config = dict(
    num_hidden_layers=9,
    n_experts=48,
    d_shared_expert=128,
    optimizer='muon_hyperball',
)
Below are experts of layer 4 (counted from 0) of a mixture-of-experts language model. Rows are named router (the router's row for the expert), up (a neuron's input weights, with its number), down (a neuron's output weights, with its number) and show model dimensions 0-191. Each number is 500 + 25 x the weight over its row's rms, rounded and kept within 0 to 999. Numbers have three digits each.
After each expert's rows: "comes before" lists some tokens at least twice as common just after its tokens as in all text; "mostly gets" lists some tokens that are sent to it at least half of the time. This comes from a sample of Wikipedia text that the model never trained on. Tokens count by the router's weight.

# expert 36
router:509505491499442512461517491485495487467494504493511504514567480529487482464512504505480505506509481510473472460528511541504466458545447474511502508512486507551503505492505540510468523506517503488571496498539514517512531549505503581504476522483520533534527483499471490475483472486503484526520512533466493470467488495525538474469471521522501509496510495480485466508483504498480515520488498548529503539501526518468478531503435507525514484512546507498455543504512465495496501477504513501514486472458517498559531481496485509507539551486518545513475483509496483481479523514483487549
up0:485489507497437464504481475518510508456510503518496480454471518499538528449485443502507482497493508538499514520474513506478481502514442516539503529475486507532516519503517489505521495496503542483517494504495529489481451511479533516469502503508515542486502460472475474514519470490511529502527535509478504473453491520534501473505458513487499460486498494548494515473494564526542509540511521512514542476472486528491475503474517541511479508530528526481475506460539504525528516474475510508505489504537475481490528507505435532477464499471496510492540487503539487460565502489534521448
down0:473503467508533451528497470510464521483494474507522467496481490484502495489512486476456504543489496535496477497499548458487524502467508506496504511487530526469500462508503530496532500527545444493475485466528469511531471503469504483507504521453552517490448517534493487522497536492531517444466445443517471483514519475446507471517496487540477523475530512506508506476502544531496540505535501532490506459513483482477516478503480513486470502439525502519502527536548502456513530491530472512508540492535489499472524492511464504431507500493482498512500494498519503527486491478498520511
up1:511516489481505496484500520494500513467497497518536486576477445476512512520531476483508483492526474506492478493486476460483509485503513512466521468520491503497457426453482559500538471492464501521501508498515481534508525509515496485513528518452509492467489500495485459516553504533492467525475518469457450490482499548492514491519486474462529477489502493506530502535503561524541514483484508512507496512528489540492476516498488476526493486524475510474549492513517515502449547506490482518482494535535533490544529513538512505504509484556439513500494548533506532470497493503502487476
down1:518478463517524515483503532536523488472466528492475497524498504497527490492485511505504526427481481472520496507504502476471485506515470555510523523513528460506486511508520531508493472462473479515514488504515504514542467532469483475533506518519532489485500546514492485498493488511462478482494511535475471531509533488443502530521462486488456564536508512510475506512465520455489463498492549480469506487523449497515485498487465491526503554503475504492462502501521457496453472467445540494493510523510516501505486535490555468487477507469486474513491508437488494442468524492500480498
comes before: "| ", "of ", "|", "in ", "(", "for "
mostly gets: "League ", "season ", "years ", "Year ", "Cup ", "Award "

# expert 29
router:539486475480531513484490507514501475475480496505502521498519504480520457484474469485488508486503420461543547507465423508513460525470531504485481518535482501513493522481503503475539500505483498487511511486515496513507509492522514460476495487528507495503496468444518511488492430487496505522524520525486451469510535500493489522489524450515476514530468530519532484491501472499494464471475526518491501487503518538482494520498491487501471537504457474479502532554519496489507503503449509513531502503535451496515483494541503441530496454440543508511534480492497538529504503559507510484
up0:502517471513471503506494507527534482501528545535502510478495475491508497521502494482487473457507503460492507508485498521498543488508477524514464473497505535442541526502498464486522528491455515464501521462487488486482502501542541517494462517510479482534454482485508501468546476495453467503493490529507470469468484506503494492426496454524440468546487479470505513531493485550485458481537493492543517544482519526495459521501491524516451562492512490494494484515493483457515523518472476524546533504535538469502495525492499476517501482495538500514538473485529495503530512498491531508
down0:433447499505521527493457490517506501488488516496514497502480445511483492504488482494469546496539487557520504527523481497511469514478544487531502529544491484494511486505504460498501488500482510489508518528506453491489506499466493463535489527466514513490467474515495515479456504496503552484516502547521505457511511476523510506490522533504502499512565518533429488472549536502474529486482526524531510497485501506495483513551555497463507500469443530498505490548494535529514497491476522488460500476505453510508515476454530475526518489520508476481472481533497530495444473500503476505
up1:515476501522541519499485526527505476496543503481510480507532472493525475514531469463521523507481529484495529527490483498504518517497503495524516557533464512501491515526491503543495476475468482510523499524556531479485457546482549457529536537489486484486455507478435495431527478494498481545548493515494532477486438503505485513487481548463534514468488477502485522516499482464526497462485501485546500502516472550443527472463518522525492505484517519512518493481506491489468495476456479470513455543475494531492521507528496497480487515506486510483482484463482511487498481497521522503
down1:538525536504552500480494484504519530483489538475482538446499463526461476551482490504536508521509528489473496495511469457484508504555465483498529470534500455508490476522478487514475470526505510469545491513480516545480456513490387489516538516525506526535500499517521496485523535508471521490480483473466520501537511527532517506493540502508486519532483515484495494503457500455509491519494474511503489477494503453545508552514468529471474536484523538483484520489499494484553492506487497502486495505497539484488482488468538506547506512489472483500516472487506483503485473480488486503
comes before: "the ", "a ", "201", "his ", "200", "199"
mostly gets: "On ", "about ", "through ", "until ", "During ", "near "

# expert 34
router:531473520495543468515507498541516509478520486513502514500531503513489516515490539483527478504517478469502515510472497475534489535486519511507511506497499483513504502517467502520453448500515488494463485523525537484550484512515486492506510511467508515511489481452438470483495462540547503531513452532498436475494510503552514499487472505499500525506497496506491486528508419504457504499448510480451539484511521503494499517500472515513493536505446481467505481459517448500499511479474511511530453519475446513517509535516474525517516454451477510536511481498472494520468525547499531510
up0:489505514491525489525454484504467501472532480474515474486493522567540489468492467456460499502504514499496469498494474454500494495528497569499485514498458491492512512558473525499465509497524526529482530484466542501535508486519518519532495473493520494502456511527463528499490507488518504528508529505559498500474569476517517506435528510487493470502507499485504471477511568491481528487477480511517483542508524528454508469507481500454478492483522510501523493481517491509493462458491507481482526514518526507490446524495444477563487503521473497486516474542503507521527521523495511494
down0:475461523503467488489522475534484475443524502501504518529498493524480478526552483501480491486505460513505493524522487498497476531518491500484529535554532538475485505498545495485475500501523495525505489462471494489498549501496475456517518511541491467569504465492525550519470480518502464431491482490569489459526500445493481494507517529535517513503503512473493483510495502467516516533467501505502479482561528486518446532498477525465526494513524505509505526517494525478524500478500529514550514496488533489517495496457459481525487490482490513473483524525535501461468526475514474520
up1:528496491505523457498470563493485493489511496518481520485491521501494516515481460476575494492483503508502494510512521528457520489483486469526520519519452495524495485498533463546485501527518512489468520480483481539555502479485527493517496508550503510523485469495450500498476449512496497494529494521472517475522490508457518458517512515505504477527440496486481487497498469532484506497502499495493499452510470501548527445469515501538523490488493475494521516564484448483483492517469506475510479531526474521517527442516527510468509479455453494429485511501521534501475483527534493528
down1:505486519476513497485493487473490518502481460522532509527480459509504508513518509476499476481515516518499505446517504523453477550479537532486519510482488530514497486499488489478531494517506485498452462588533483500534518478499520451473524492509506492443544499485549476541485526515512479490516540526482541525505486527507518510506482551477546527484413494446493480546489516514498496492518511526524518512469526468496499495478492509500495512488485513503539518485527479467469503521484516472529505493553499547493549493532528506455488484499498471558504487489510488477515522507493473491
comes before: "the ", "to ", "by ", "in ", "a ", "with "
mostly gets: "moved ", "built ", "ted ", "ying ", "ated ", "ating "

# expert 16
router:443477517487522525493458500518512497516545480481516490532497512508513478524484497541488500485488444487450484517492547512511480555516494488485491481492474478489517515514484481509489513524513457517508493488511478508493538511513493512490478470492494499490481512503530499455464554492492478447534532492499538483487536508492535501486499473483507520524504501500530479517479443503515505473499578484483501488476541535522514473556477502489475483476526517481526558493555502533488487471468490504499479514489526525489526441505512498473438511515498519493473562508503511478532519495516457566
up0:530484539470521440480482480538478493515495458496458403495513504438487505450515496511481516539490488477510472529481487494478459496512531510530524481495478514510499458509498460515505465504521502508526502519456506528467527483533512530500521550495515497508499488495523485475538495494462519463516512531473494495470479488520481508501524472475558538541445491490496478537489490439500522490511513451500491515512524505512494517486509476515540518537524489513518447446510526504500505490536480529512482491519499489505478483523494447512507528526497516502509468490470444487502481523500498491
down0:516516470530526459516463447459534516518440485532475492524503497514499492492482541493527474549477509506489530463499498530480492492513511437545501493481548501494485472513497485521516473513527528507467493543505504449446486470471528486521504504490506480511509532467476549505479511515512518482493487463568482501484492495448481546504480529523478454506476511516519502481494519494461507495511559506488498508491505472474478454446526500486506471509518524497491499472473565493506445505502512494495511499500515491510478486460496474479534484511462512513478520499506496514466456545524525499
up1:471479511534508513507437483501549523511534528505508497516487496474493457503500486496507522490494483502552500506573472479458475496474532518473502488499559500503493510496504549518462518498478492507485461535455434464518471486477479552513537500492487497474495526482471562506491489477505567473450498521530525463500513508517482522482518479499490466481484444506529540528486492484520496485523478507519512521540533495475546485515534509516490550494548496504533529521515478478463489517496483532515499495490452480502516508478470493471462494479506483514507482525528481512493482504479504516
down1:457470501515540475492491530452477502516520475500487529513477497491508483485513495502510520507535483495520476492546485460488492510502561536489529509520464518472446504516532500513469489451502507492485500484497518478475489547490475472474429494473515526546536554521525566515511516497500462521501497495460523517493506477501542520491517511475526487498526507508480493502509513503497509513479486504478537514502503481482480492526482492539527510495469549521460497562488507465531475480467496461500505463499529472468550509538441496515549505496456510507516531524514521531512498495506541454
comes before: "- ", "| ", "\n", "The ", "==", "= "
mostly gets: "\n", "\n\n", "|---|---|---|---", "|---|---|---|", "|---|---|---|---|", ".\" "

# expert 26
router:496493538499498506478486493533509466512483506491503485473453501521489506493468467461482522481520486453501485525535505531510519540510508482480520535502510484472496459498491509473510475479558493493490497481508474517497541515495497466505510475493498504463508512527527518495476521496517484496516470478467434508527588479474464479503531523486526500463513488545480511476515509502521495481545535535536515476514472498535521532481500485486495516434431532504504537484475531522497533513524496536507539459484535479523438529527487508493546509491432494496533489481493506521492493489503483470
up0:495535509525503489495481495546479450515498458527446543510468467466491462488512534467485427475508473526537479531484537501498498554473481515527509493491473503521484472515501483521525493500524518496509490515490470467500470495485484533538471478506495458540495489499465456475523492495513501529464534485541481493448520516477536470476486475461500512519494471514484524467474538537498485517502529502491487498484497492466459491522520500525504474495429486486500451512489517455515540502504520483478495453494525487506473512498486489519507530496489476508518550452541538503510500499485529457
down0:497506482492508492532513511530487552534472498452557491492511473529516474513499503508511509500497516473488524502511507491499513492472493519489479484513483493498477520467493492467494512497532518462503539539520497442577492496487493432522560539488567496480519502492514518490496479497476514502469539485528471511500472455448534501466471474494529529488543504488482479508490485447529488473474476474525497491497515487489507511486499508518469500470507513495540463461502516487468448535503551502515470493507539492506503507449509480512516496518515460556513508482446448493510506474514508534
up1:493498504522480514504455533489487460547468500487509525489496487496559521526482485429512469501473499491490548487517492510487501547481454449479517474476498499532514459503485477524492510472527478535446521492516509485516526530488467510516491505520519526501511504491502513504513481527515488509462461446501535548502480523500537527525476489544543453510496474479515497512536469475506474517511502504463511497508461517503490488466482484513483493470470520527522541466481503524528532521546478471554513525487550488551468507516516468508491497534488522530508458489538512502503521539465483523
down1:525491493502486514539499500527465462497487494501555494496535522470465497475518452489478519525478495518492458536478482470511513508472514477468503472544527516542467539486490529460469506515511475463515525500467442514471445540501515457553527492482468489482502536485522503523534490478520503525454503508497519495471492474537514509479493512497478438528493492501495462455499463481495507544500488504510477504490472505514513463533485529499498524464523496506516513503526481510520503525466516480490494508534547458486462501478493475481461481434510556493488450487490517494517511484535517468
comes before: ", ", "-", "'", ". ", "on", "\" "
mostly gets: "on", "id", "er", "ic", "for", "Son"

# expert 10
router:519484491488483507491485482456526485484510520459569514486512496502460473523521511480537501515518451507509489517466471503508515430549453485480521534528471488502535522487477541508521512521546565534474489475513492479545487548502516504486490539544543504518506499524500487520535509534498532502495476513540533519510472474505502461494506507491495490488499497483506484504512481528522509545494547497480459473529488441488468524530485526509543538511450483491482560483480506516479511502505499480480503486518521501522495485492477523505491529461501511492524465529481521481516486483461534553
up0:490521491508516503480540505506508495470539515494503511491521491467507491488551507560506445523498516516503532454515482501514538522493468529490548449475501519475512487544510500503467488462473465546493504497504486526490481507482527484496490492513451465467492519515499429532458524491509536496522515535498506466448491485531509513420500466526512492522507493504496476492503523498493532517520488463478512513518510495513548540512542482528552499465471491531509550509490502517471499549484472482502539474456464462486488507489531530532502491501504502491462546480505453500497524490497502484
down0:511500532503545491510455532504498507520559482531510522456495451477523468513511494525510472514507473522532494474530509527492518468510520487492506496525442459478507526531490503520499490487501462504482468538508484512479491556518539513486525517492469492506507504491486527488494512444496551502438557492505493511537515513463509521500447515514498527518516500437515532489519494510488509488483482471488479531488493500493524495527474558518436485496499506524534475477506450497507441500531521480542530475512481491507487483500524538499497503508481461481529508562518484508454517523483527519
up1:503485507499543463498469516483489492511491496484488506502491508480508437489497469539475512494505503425487483478471462456451524476473458490520513515474532473473451508501519530475533507491514470489471519504517508475518577525505498473487487492509471501479504475479501522488511516551487550512486464480490511509508507433531532500521515465492527510495490510519486487548525507470474511527464500536502512531483503483575521483509488500514467530472471499549462541466516457525475534512480491525474478513518500487496511492509469494526523530492477537509513532458517510475528481522470515489
down1:483490461540457456505479521458527459491513516504523524482488515457494484555495488476492519533472503472469538510524517457498544449494481503545498528518523506516432488510485514483483474484479484505511540471463491462475544485534477527471494512490551489500498501540477572516531489557476508503495480488518536483461521444483514499526477495474521484479518506490499525506519504500458483512464571489510497485509512505521542517501487472477485508506509465511458489479474515516479494476509500526489480464500500522473451491493504494508525501457491516502506511495491503470497519503474490562
comes before: "the ", "a ", "in ", "his ", "–", "for "
mostly gets: "debut ", "won ", "winning ", "club ", "scored ", "wrote "

# expert 14
router:468484496525515483502546501505494529483532510489476511520489479453473493526471516434492474520474438534495533496527472507457496524462531501523455512529510502511497508495524492491460467482520507511467498487482520496496510444519492491520480507500507560551534463450517500489492493446522493522500487531514498530480448518528480475467530522509498500458475480472484535479454481491457497499498521487492497505503495502497520540497423526464501528471529542488496520504518479521478447468494477501510510509515503511496553484483502545511502468473466516518524474539489481491485516529532516497
up0:501453495459520479542502495489521485562539458507496463503541521448527530468520489494507530466510486449521527525506451500492468553474496495480510487526501524539508475508512508538535479466540529506495506524545488510503505483481471526518514472514506574538512487507486511533523482541492451494504469545482528535494536514488520534494463509520535466515526490510491492508439499520494484482486478511517492517510467515511497468484457508527502474464487488535501507478510464501475449495486473504468500494473513490530468541501488512490497460490458526470518477493507490525502510478490510458
down0:539511458480530474467476506513523483500496468492540506497517512454498524501481515509527479501508454490509497527491491502468466477478514458511512491528491469534454498535522515458469551493514477535489454511512470480489505474447496525511464569535465470465512485513523439496520499505470523443473522490470501500494505501506466494520492491521522527492506485491502483497458510521493482514501509447526460489506522488504491495491544541481496542561524515504485475532521443504482530513468518497485557452506518525533521538528493506512509482466495495495484491494518523513511453523542515498
up1:551522536491498509509500478520519519494495512490495465504466512470521500504483495518512479463557506500530529520424483508496477489483504495542534473513478520455514479467483520476439445496468478500501473481504500525501502530466501461502502499496536513476493490479504524520506490474528511501493523504464514493540513522450498425481486507504463490508435514529502486495473485492455478491478476514489486481452484504492522508504418498480513513535496518524516539497510524458485499493457496540485503512493481528452533505508563513523482476491480502515474479480520478478469486502504438511
down1:506504494483510488467524504502459531480454500485457465477511488490533483473493506524482548474524440510472498467512512477507524510535548477549422512507435504522531506521494481506469511537448510486483536497501461486527494489519535490515480502438466540480491498531509477456531521503480536504474496491485464501466494475487504521536496483496466489519488525522522492462470505499508498551520471515499502501477484516487521527478510499528525497514505504505514488557492495483511485511448554508470523475521493437517523503485527504510509481491495487523531520523477516484483472474509496563
comes before: "to ", "by ", " ", "in ", "as ", "the "
mostly gets: "known ", "found ", "described ", "used ", "= ", "Preceded "

# expert 20
router:506517482497516501508474499511492495491481493487497479474525511492493519525495493471466522499502490477492456547531500510474503474490559508489535521511517479464526514475525508525488515531537543482465545489443500512503469483469526514520480487512484569488526461498563492516492498522500508501479496524513497530482487517498508450497499503505514522536478501505488527524480557463417490542504478455449471456483522440474486522516562498480475518518500456499488527490493515502477510545541521492477503487507506482480450522492477497551486486441490500512496491489475491464476492510475487515
up0:533551552509500510505507501483506517505493528509507526529552527476508421489539511505499465502511502530501495494467509519561468527505498477556434515521528523505488518493503511502480487482531504500474507541486486476514515508465561525532457490486530531471504485470524499537469514508482506551522480515456529470491492469535554480488485482500459512550538480514479492526506499494492516524494501557494508490517485553508525521531527511480499499500475483523507500475525480490479507482536457511471507522541504509500515512504513514507513519491515473543560491471491483504528508466472485535
down0:536512469430517510518532454505449468483518483469490472506500478443511497479488454507467508506533489501497487493488499491511475506493462488513490495437517528535472514540532523512490489501507477492506476477494452496500504499486524495489500528508504540477483499493513499443535496475506464488479536509491495479506482506523511501572477518506512511506534530508526518478507548490502467463510475524507476509518505488495471509541534491473487465491489495504556539458538510484499470477543566521475510509485494479504523515457499456499481513516495436510495451543465497522484498443504509478
up1:541455475537514486535464526510478461501521516514524481502525468475495512495481497487491523471486491525528499523492514465490514532522511509499543479511496495456513472522559500489524495487476485517484508450460502505517528494490533534507501471520488503537470487508525496522497533526419498486497522503484458491523511514512475499522451472532502479497525549492536509488535492482477484515564466487532503488490523499483528494483487477496516537479519467458490477526519510495461501488531520557515520525499488513474538506533553479470482491486487468488496550462536509543464528509488562517
down1:529484470533494499519524541494514502534511495460494548557525465509461472523457492484509490492490515515518514521478533531482474501485494501527485518464518496519526528481511497455480493537485484509570468508517505492494514483527466497520520489513464499494504513441500503504573471453510444508496483474487464503475525463556491533520552496496493523424504499478535488513474508489495483512510513494474530482511478504556511513517476487497454519521482498504515478517458469526515519487478516512481471520504514514479498493490526505526455548549453517481521495489441509501506515507517508501
comes before: " ", "0 ", "1", "0", "1 ", "2"
mostly gets: "', ", "%; ", "| ", "); ", "\"; ", "quali"

# expert 2
router:528481475509470477469504475487517515476482504540524491474537480479499506499526507492489497463519458515498544503463499467472479523530509514506508509478476509523477482526484503500449495516499448493539471535494545494503537573445543532533519519484506460505558548500502495520498478487512472537549528465501515501482485525479521494539505521523529518528516509478486484500504472476516491493481547514473498490452555503495507468511482478484490513514532526541451522513447529439497461458485492558475468522501498503481506522499494516494500489517501477495468502492497471472500513491499542518
up0:511504479521481500467491521554517533486487479510523503474499468522576447503497533506497512447526509502509508474452488532466498498527439496512517491514483512487487488521511516488491487532492511525503526525552514539528460477477527513512520502528486498493464544456466474464543530514515462530504515535522463531485472520452476522456490511504496498536494506473468470458477489497518485494494519502472501506466504514418521513477490460514507532475516488465475501511515511475475510507516471460506462507544494503501535511500519465469513478499520528537476520506530481483482520494494473543
down0:482527451576448525504496514534495483528447499502491464533502514488485470533509516499463494480506545468486495489514534482492525505512471456517499456470509506480496539515498459521531483513474500511498488455473491480511479531487509483478513516519488501497466505495512491514538531484483503542520505471508480467497514455524521554498490503514501541469480423498495477522507512504476517497543547498546462467484477476548506458544530544507499479502464481491472536461453488491483474510489505508511489494498498530475487502503489511453534517512514488457519542549488505504473513493501522513
up1:507520468492522497479479481495512540474490503507502515483491497536517545465511502509499519522490457506495555498535469484526526523467481520517485516467500548494480463517550452495508504512556481537515479461509557463470537490546475480494516526477530468544478457518500448473491496545487501498528495473517536486489505517528522463514512428511535509519484444454531495504484469527474496546493488548516469482491529510475533478485511509477448497505489509532507497485475497489498501512517511548497469471487494511519523480510540497494509493471511494514502444529509510534491510518503486492
down1:519529531488532511484501552510548487552518519501494504486486526503499466502486481515472467505472503502469461520453529515479531494507460517523520497528566474442436497490485527509473561453464515499496483517479496509501510506470521491513456494522503525485491490487521540483489507479471504479514434494492459520483510536554463507532490481497522499490505557511518518515509485489503500459497467464467507548514509488482510539506516498494529505499473504493500487442499489523491494507509534486495526483442495506468493547470506498472544460496464471472520540535490517479484496519513507500
comes before: "| ", "|", "(", "of ", "– ", "votes "
mostly gets: "votes ", "population ", "Votes ", "Total ", "Turnout ", "kg "

# expert 3
router:489493530489511502475507516459554477495542531473478473520497538485507504492494513522490439519520440474494480488519465489475510507488498511506510490454504493505526493501518466462507508509502546512489479524499503496505465485515486472487495463471509549531513519489537466483544493548481480500506540533486514542499475496535492493471492503502513467438513510478483506516528531436450502470524501521570502477499511578519468472515510542478485529554503505458547509501522513529489535502487509496535504497537504456478516468492487489495505503494513466498500484491498521489483496518499498565
up0:515529491508502468494454442489458484518533545478493524478507522463435476484529512473561511548511531494534503499515487476479490510510493548510476468502502481507509473520496493466523520529468546526434500486504509494533496501542449505514466492456525429516525488537532500486521535539474557485473508492509496472492510539513519512481466512509489483496478500475472506442541535494510506510503492507474508495481460524507528513482506473537495489484521482486498479502477489526494498500493495481491482432496531482474475507493493546522507465481504497485511516529524474467507531536510492509
down0:476479495490479451520484477519518514490524520506458462509475477442443509505497542488542538465479512487495495475518552544525572481497525525485468488467447515472486502468497493493506475509550462480460451499547464509514507476503512490509491568481496513519477479483503477501490558511534527462487500501485508454508474498527506486502548510500500481526507555524523540499521520496526519507521506454503508489513510465477501513492522463477477536506502497483496465557502472519538532489474505493507509489486482494517517521481497508489507451460549491505493488488483513522525473506508502512
up1:478499486462529499481524536497494495469459512484491474541507480485505481544507502506556462504496522468468540489510521485499513537488546492509511469478527481471558510522515475483506510513483536551513502480509525541476495503472467511463478494533501501536517468507478473493532508475460468510456516521468510534501493491511517514493517436547500458523446467535462488515466534509513457486501517497550500521507486481576497526511492452507535526475495488527514496488487511474483524464485515490478514510520487536484463518476505520493470511500519535482479484507491492506540467549522505524
down1:483510467427507538534519445510467517518479467498492510482487519528495442511499507492506530468553443520472493506511500492500481514524512514486481514496470518481477514484505519502571503460530511478495506490442479526526478517478511484479510524489470511492485505464501483474521515522508523480493549494502487519487538524505493496524496496527544520520469489506481506536515498546502532492536501495528520485493503536472489530465506491502492449500521476553536465502463473488521483560503485508543557483527522496538482518528460461497502511505508533525530466466474514493518534478488486459
comes before: "a ", "the ", "was ", "been ", "be ", "also "
mostly gets: "was ", "been ", "became ", "has ", "would ", "were "

# expert 17
router:513491542482481500479514488498522533496465524442512519462542497498526475488479489501506518513506512495487481482489425526519516488522520469489505536525500499516528512505509515461487504485507468520533479538516539501530512540482522507484530512495465546507522509545482534519492499524463499474464530500479538474461539521488501524496483502461507480525503540526533468484491524521521468553516514511493507527499481523495456501496467554477501462502521492461474539505477502473520570441455509530531536522490499462490522490461556494491513475479489499508486538494499518488532530520537500502
up0:484537474476507470522449494513553489504507507475544490481500470456503484495465509526474492572499510463507508468537507498516479469530494508479523512485481510459523498513486477488522553541525474528451517518489490480497519544515511521534503540509452470480516503507490495521490512506515462529485521482527496558497547508448494479477469512506506482492461511493510492501512547491473453548528486513527506522468516494506470498497468541473487484512501549529464513527468467494497495531515485513444525561549530504470502473474500515463531491499486490496506505498524497483500527494483462484
down0:524527542505480510494515505492529487468463482466527475552513506538510472519476527506491499507522524540520542497503521539521461522523482503483477542482483490540513454503498488484480495521490501507524496498496507466473519544519469509510485505475484504513490495482498477518462521533513500536507498550478489485485471506550470535527482531506442444510491533525438482494500480512505491451500474505504512487493524503528590496519564487501533511510463490528528483462542476484484510503535513455501457475473475471503539527500486473543472492513522465496482471491500498487483506506478513537
up1:533511534498505489486502499530490505493509527517504500481485555506496490494498516539517449533469499492492478475534459517470527492505491454512528541524483491493524492541529481496536519497472486474490499500497504516459517524487543481515537551486501476539518480492496484538538502530474519474505538521518496491542505484487487451463509487502504451513498462546490497527518496493540521486500525518473541466499534444476461497502503544543516555523517514487509503504469484480498497499485532487566462502501462457532494505476479481588491497498507509451531525522512498512488511506544492515
down1:522451509487521470496510518491520522497518527429492476471474491508482542538491502496524491503523521463486465461494497470524527497507497491527508500535521463486498494478500498504560521496533522507475552515461520500547509512536490488493516527494508479492461537517539447500514476518461520510490551523505510507515532514444530459488514527512504478506499476472541513512500533460473523538494496486516523533500501448513520501479496513514493502498528500520511468465493437515469509499489513524527516528491515488552505452497479495513541464518535483509499495474538470558487503547545498469
comes before: "| ", ".", ",", "–", "-", "th "
mostly gets: "two ", "three ", "several ", "four ", "five ", "six "

# expert 8
router:513487480488488486508495497543483497471460513509488540532494481439482510482468478524462456481486542560565473501519493441531440457532464507508487525502529507497500496525521512525483501484482486486481518517506500506497511514540476537498516540494478519550518483469447528497520461539497498493530473537471471494486513457496500511474492533502499490525486526477482509502480489528486543494471497551504510511476501465525523449492525508499509489479549488480474474442479507534511501487480505478489507475481509482493515522535517526488518541479430505502556489518496492477525489492493528503
up0:534539451509481463519447490496509511525523455498490427509459533526463474486478508495485462495464518506491518444487505484497462482472454436484484517519479509495523507517509489559473552490526535531458501477501525463515493491529489531526520515504522489506537536510519485508526506505474508529488514504524524502508490508514476526531509494485453532530511462491455535485493524498549501501474533546470485511465514508513476512522489455471504498490504530503472495488478498494464511505436483480494522505484503500495523532546492519522446537507513467479482515496515485474522518512503505536
down0:478466484471469500518487490490473484499501479507477507511474491510475496506518540538522491525500449511466495493517486499446459473463498492515493458519474533483457555525506524456519535505511488517515502500443493504473505484522423485495452454511503539486539493516506487502453461493465478498493495491520506531526452518461520488525536495475509480495504512455463444513523548488455477480433493542500522515527531510452489515464499505513494468502519489489489496467454484491485479473492501552477507540504489504505481489530526525523511493509517454488504495511513520490495493477529499469
up1:505468505537490478451493543476477493492456495531537446478510516486463516495520478509479493461514488523483490424515550509516552476502488549506454516494469511459537529513498507473491497436503463504526527481512474485466506487522511502453453518475481498537518489479517486515485481565495495520484523498536528485514497536518509498479457474513510467509523524519498523473540498537526514508505525502485483496463493500514458499513552547519515485476449500529502527494479507490523458510512506471454492525529492523501499511524517544506529486513522503471519475483524487516537500475476498510
down1:471494538516486496454497534497518477520535506492465447514470491499508505492520475510491462469507483536479483482538504441487517506489520521530467457502487509523556512523512536491516490473495524499509485494479482478481532510493488535469523520510505497500469504534458524456529449497473514523478483504500492551484483529496490500509545477504516490475570557534499516489477467501510427534455536514448465553515531516481544460486507503468476521493516476490517528514519530499504520543512514500493517506462514471479446498509502492545515525497495485522482498505467495464513496500528509496
comes before: "of ", "and ", "(", "in ", "for ", "was "
mostly gets: "film ", "station ", "album ", "Film ", "film", "song "

# expert 25
router:509512498498488501482499457438485442508523473479494470499459502465500476490479512524534529476494491474506500551467491501479511506468499526466506474503530496528505466512480533496461480526487453502504518524527476480493525518456543500494468481500477489490538472556561504517536523551523489499529502534529443463498481479461511527491509455493511502498513527487477500524479518498526509504557498500440517473528522504521493499533526479511487499513524471492526518519521464527491494511511465483498536511482485499484559458508496501501475453530432500542513516525476508487490495490506488462
up0:521478448495477506506505516461468525532474488484491496509493487515513463484499494505511533524489511499475520534570479504494514480502528508507508489557499472495479478470500450484528457516502528528523483484519498531469501479450534530477512529499490477540529518513487459488476506470496528555494529511502496549518464509500513506490503459458485552454498496487491525483483468510513495482476506546455503514540526541541573487537474503495485482503480490498522523517469494466484509539478494473433495480466513488511535462544488516464478506511506502505512520445486502484505476523471499485
down0:454473522530467500528469523498467517453476487528495488536521504547551522491463540473512484500478511515503531487547454498502547535463507477487530495505526484511506531486496476513501511525452521530520486508497474457498528546464552468529494510537526478468488497515475508493525500512526528504475527483474532481490531493494513484515485500518484551474523527533449467482469472454514466491477501474520498555522502521535503520495476496503482472500504505507474500526447550493494454495523525505494494453530504527501509503519467494480489501476509490537537526507475516514476523489483549469
up1:506526506483500446526486487489508484503525462437497507477490532474517504461447466470506511489482547527528505528518470485506454509559468515534491475524489501535543512531523526459505477499491492500470479529484488524510465468492523481530461477509491546524482497500477448469484492494500516527544483504504465495507500475480474529445492470535507527491480534491491520527457531504480490456515540488468521528454525475527506513475511517533438525504493467514473460475473501482481492484508534498521497461504511527505519479545544503496471521492503472525464470487510498488502533514518507511
down1:529487520497525545478497519468516480478479495495504495538512479520512515545504547525507510443532496545467518486459554494507486494521530499421514520504496500499487516482543498476488540492528492476468485550551508503512506494480479512491532461490497495478571467511492525542498516550478464523506497500500512508481491473490525497497488459496489491538501478468467491489499519486503512479531508520439523499488513480535509495545458462509493486493478492464553476495487536550495469531489474526521491501482474531484507505498460551504471535466472535501482492500477503487483511458518479481
comes before: "The ", "\n\n", "In ", "He ", "It ", "=="
mostly gets: "). ", ").", "\". ", ".\" ", "because ", ".\""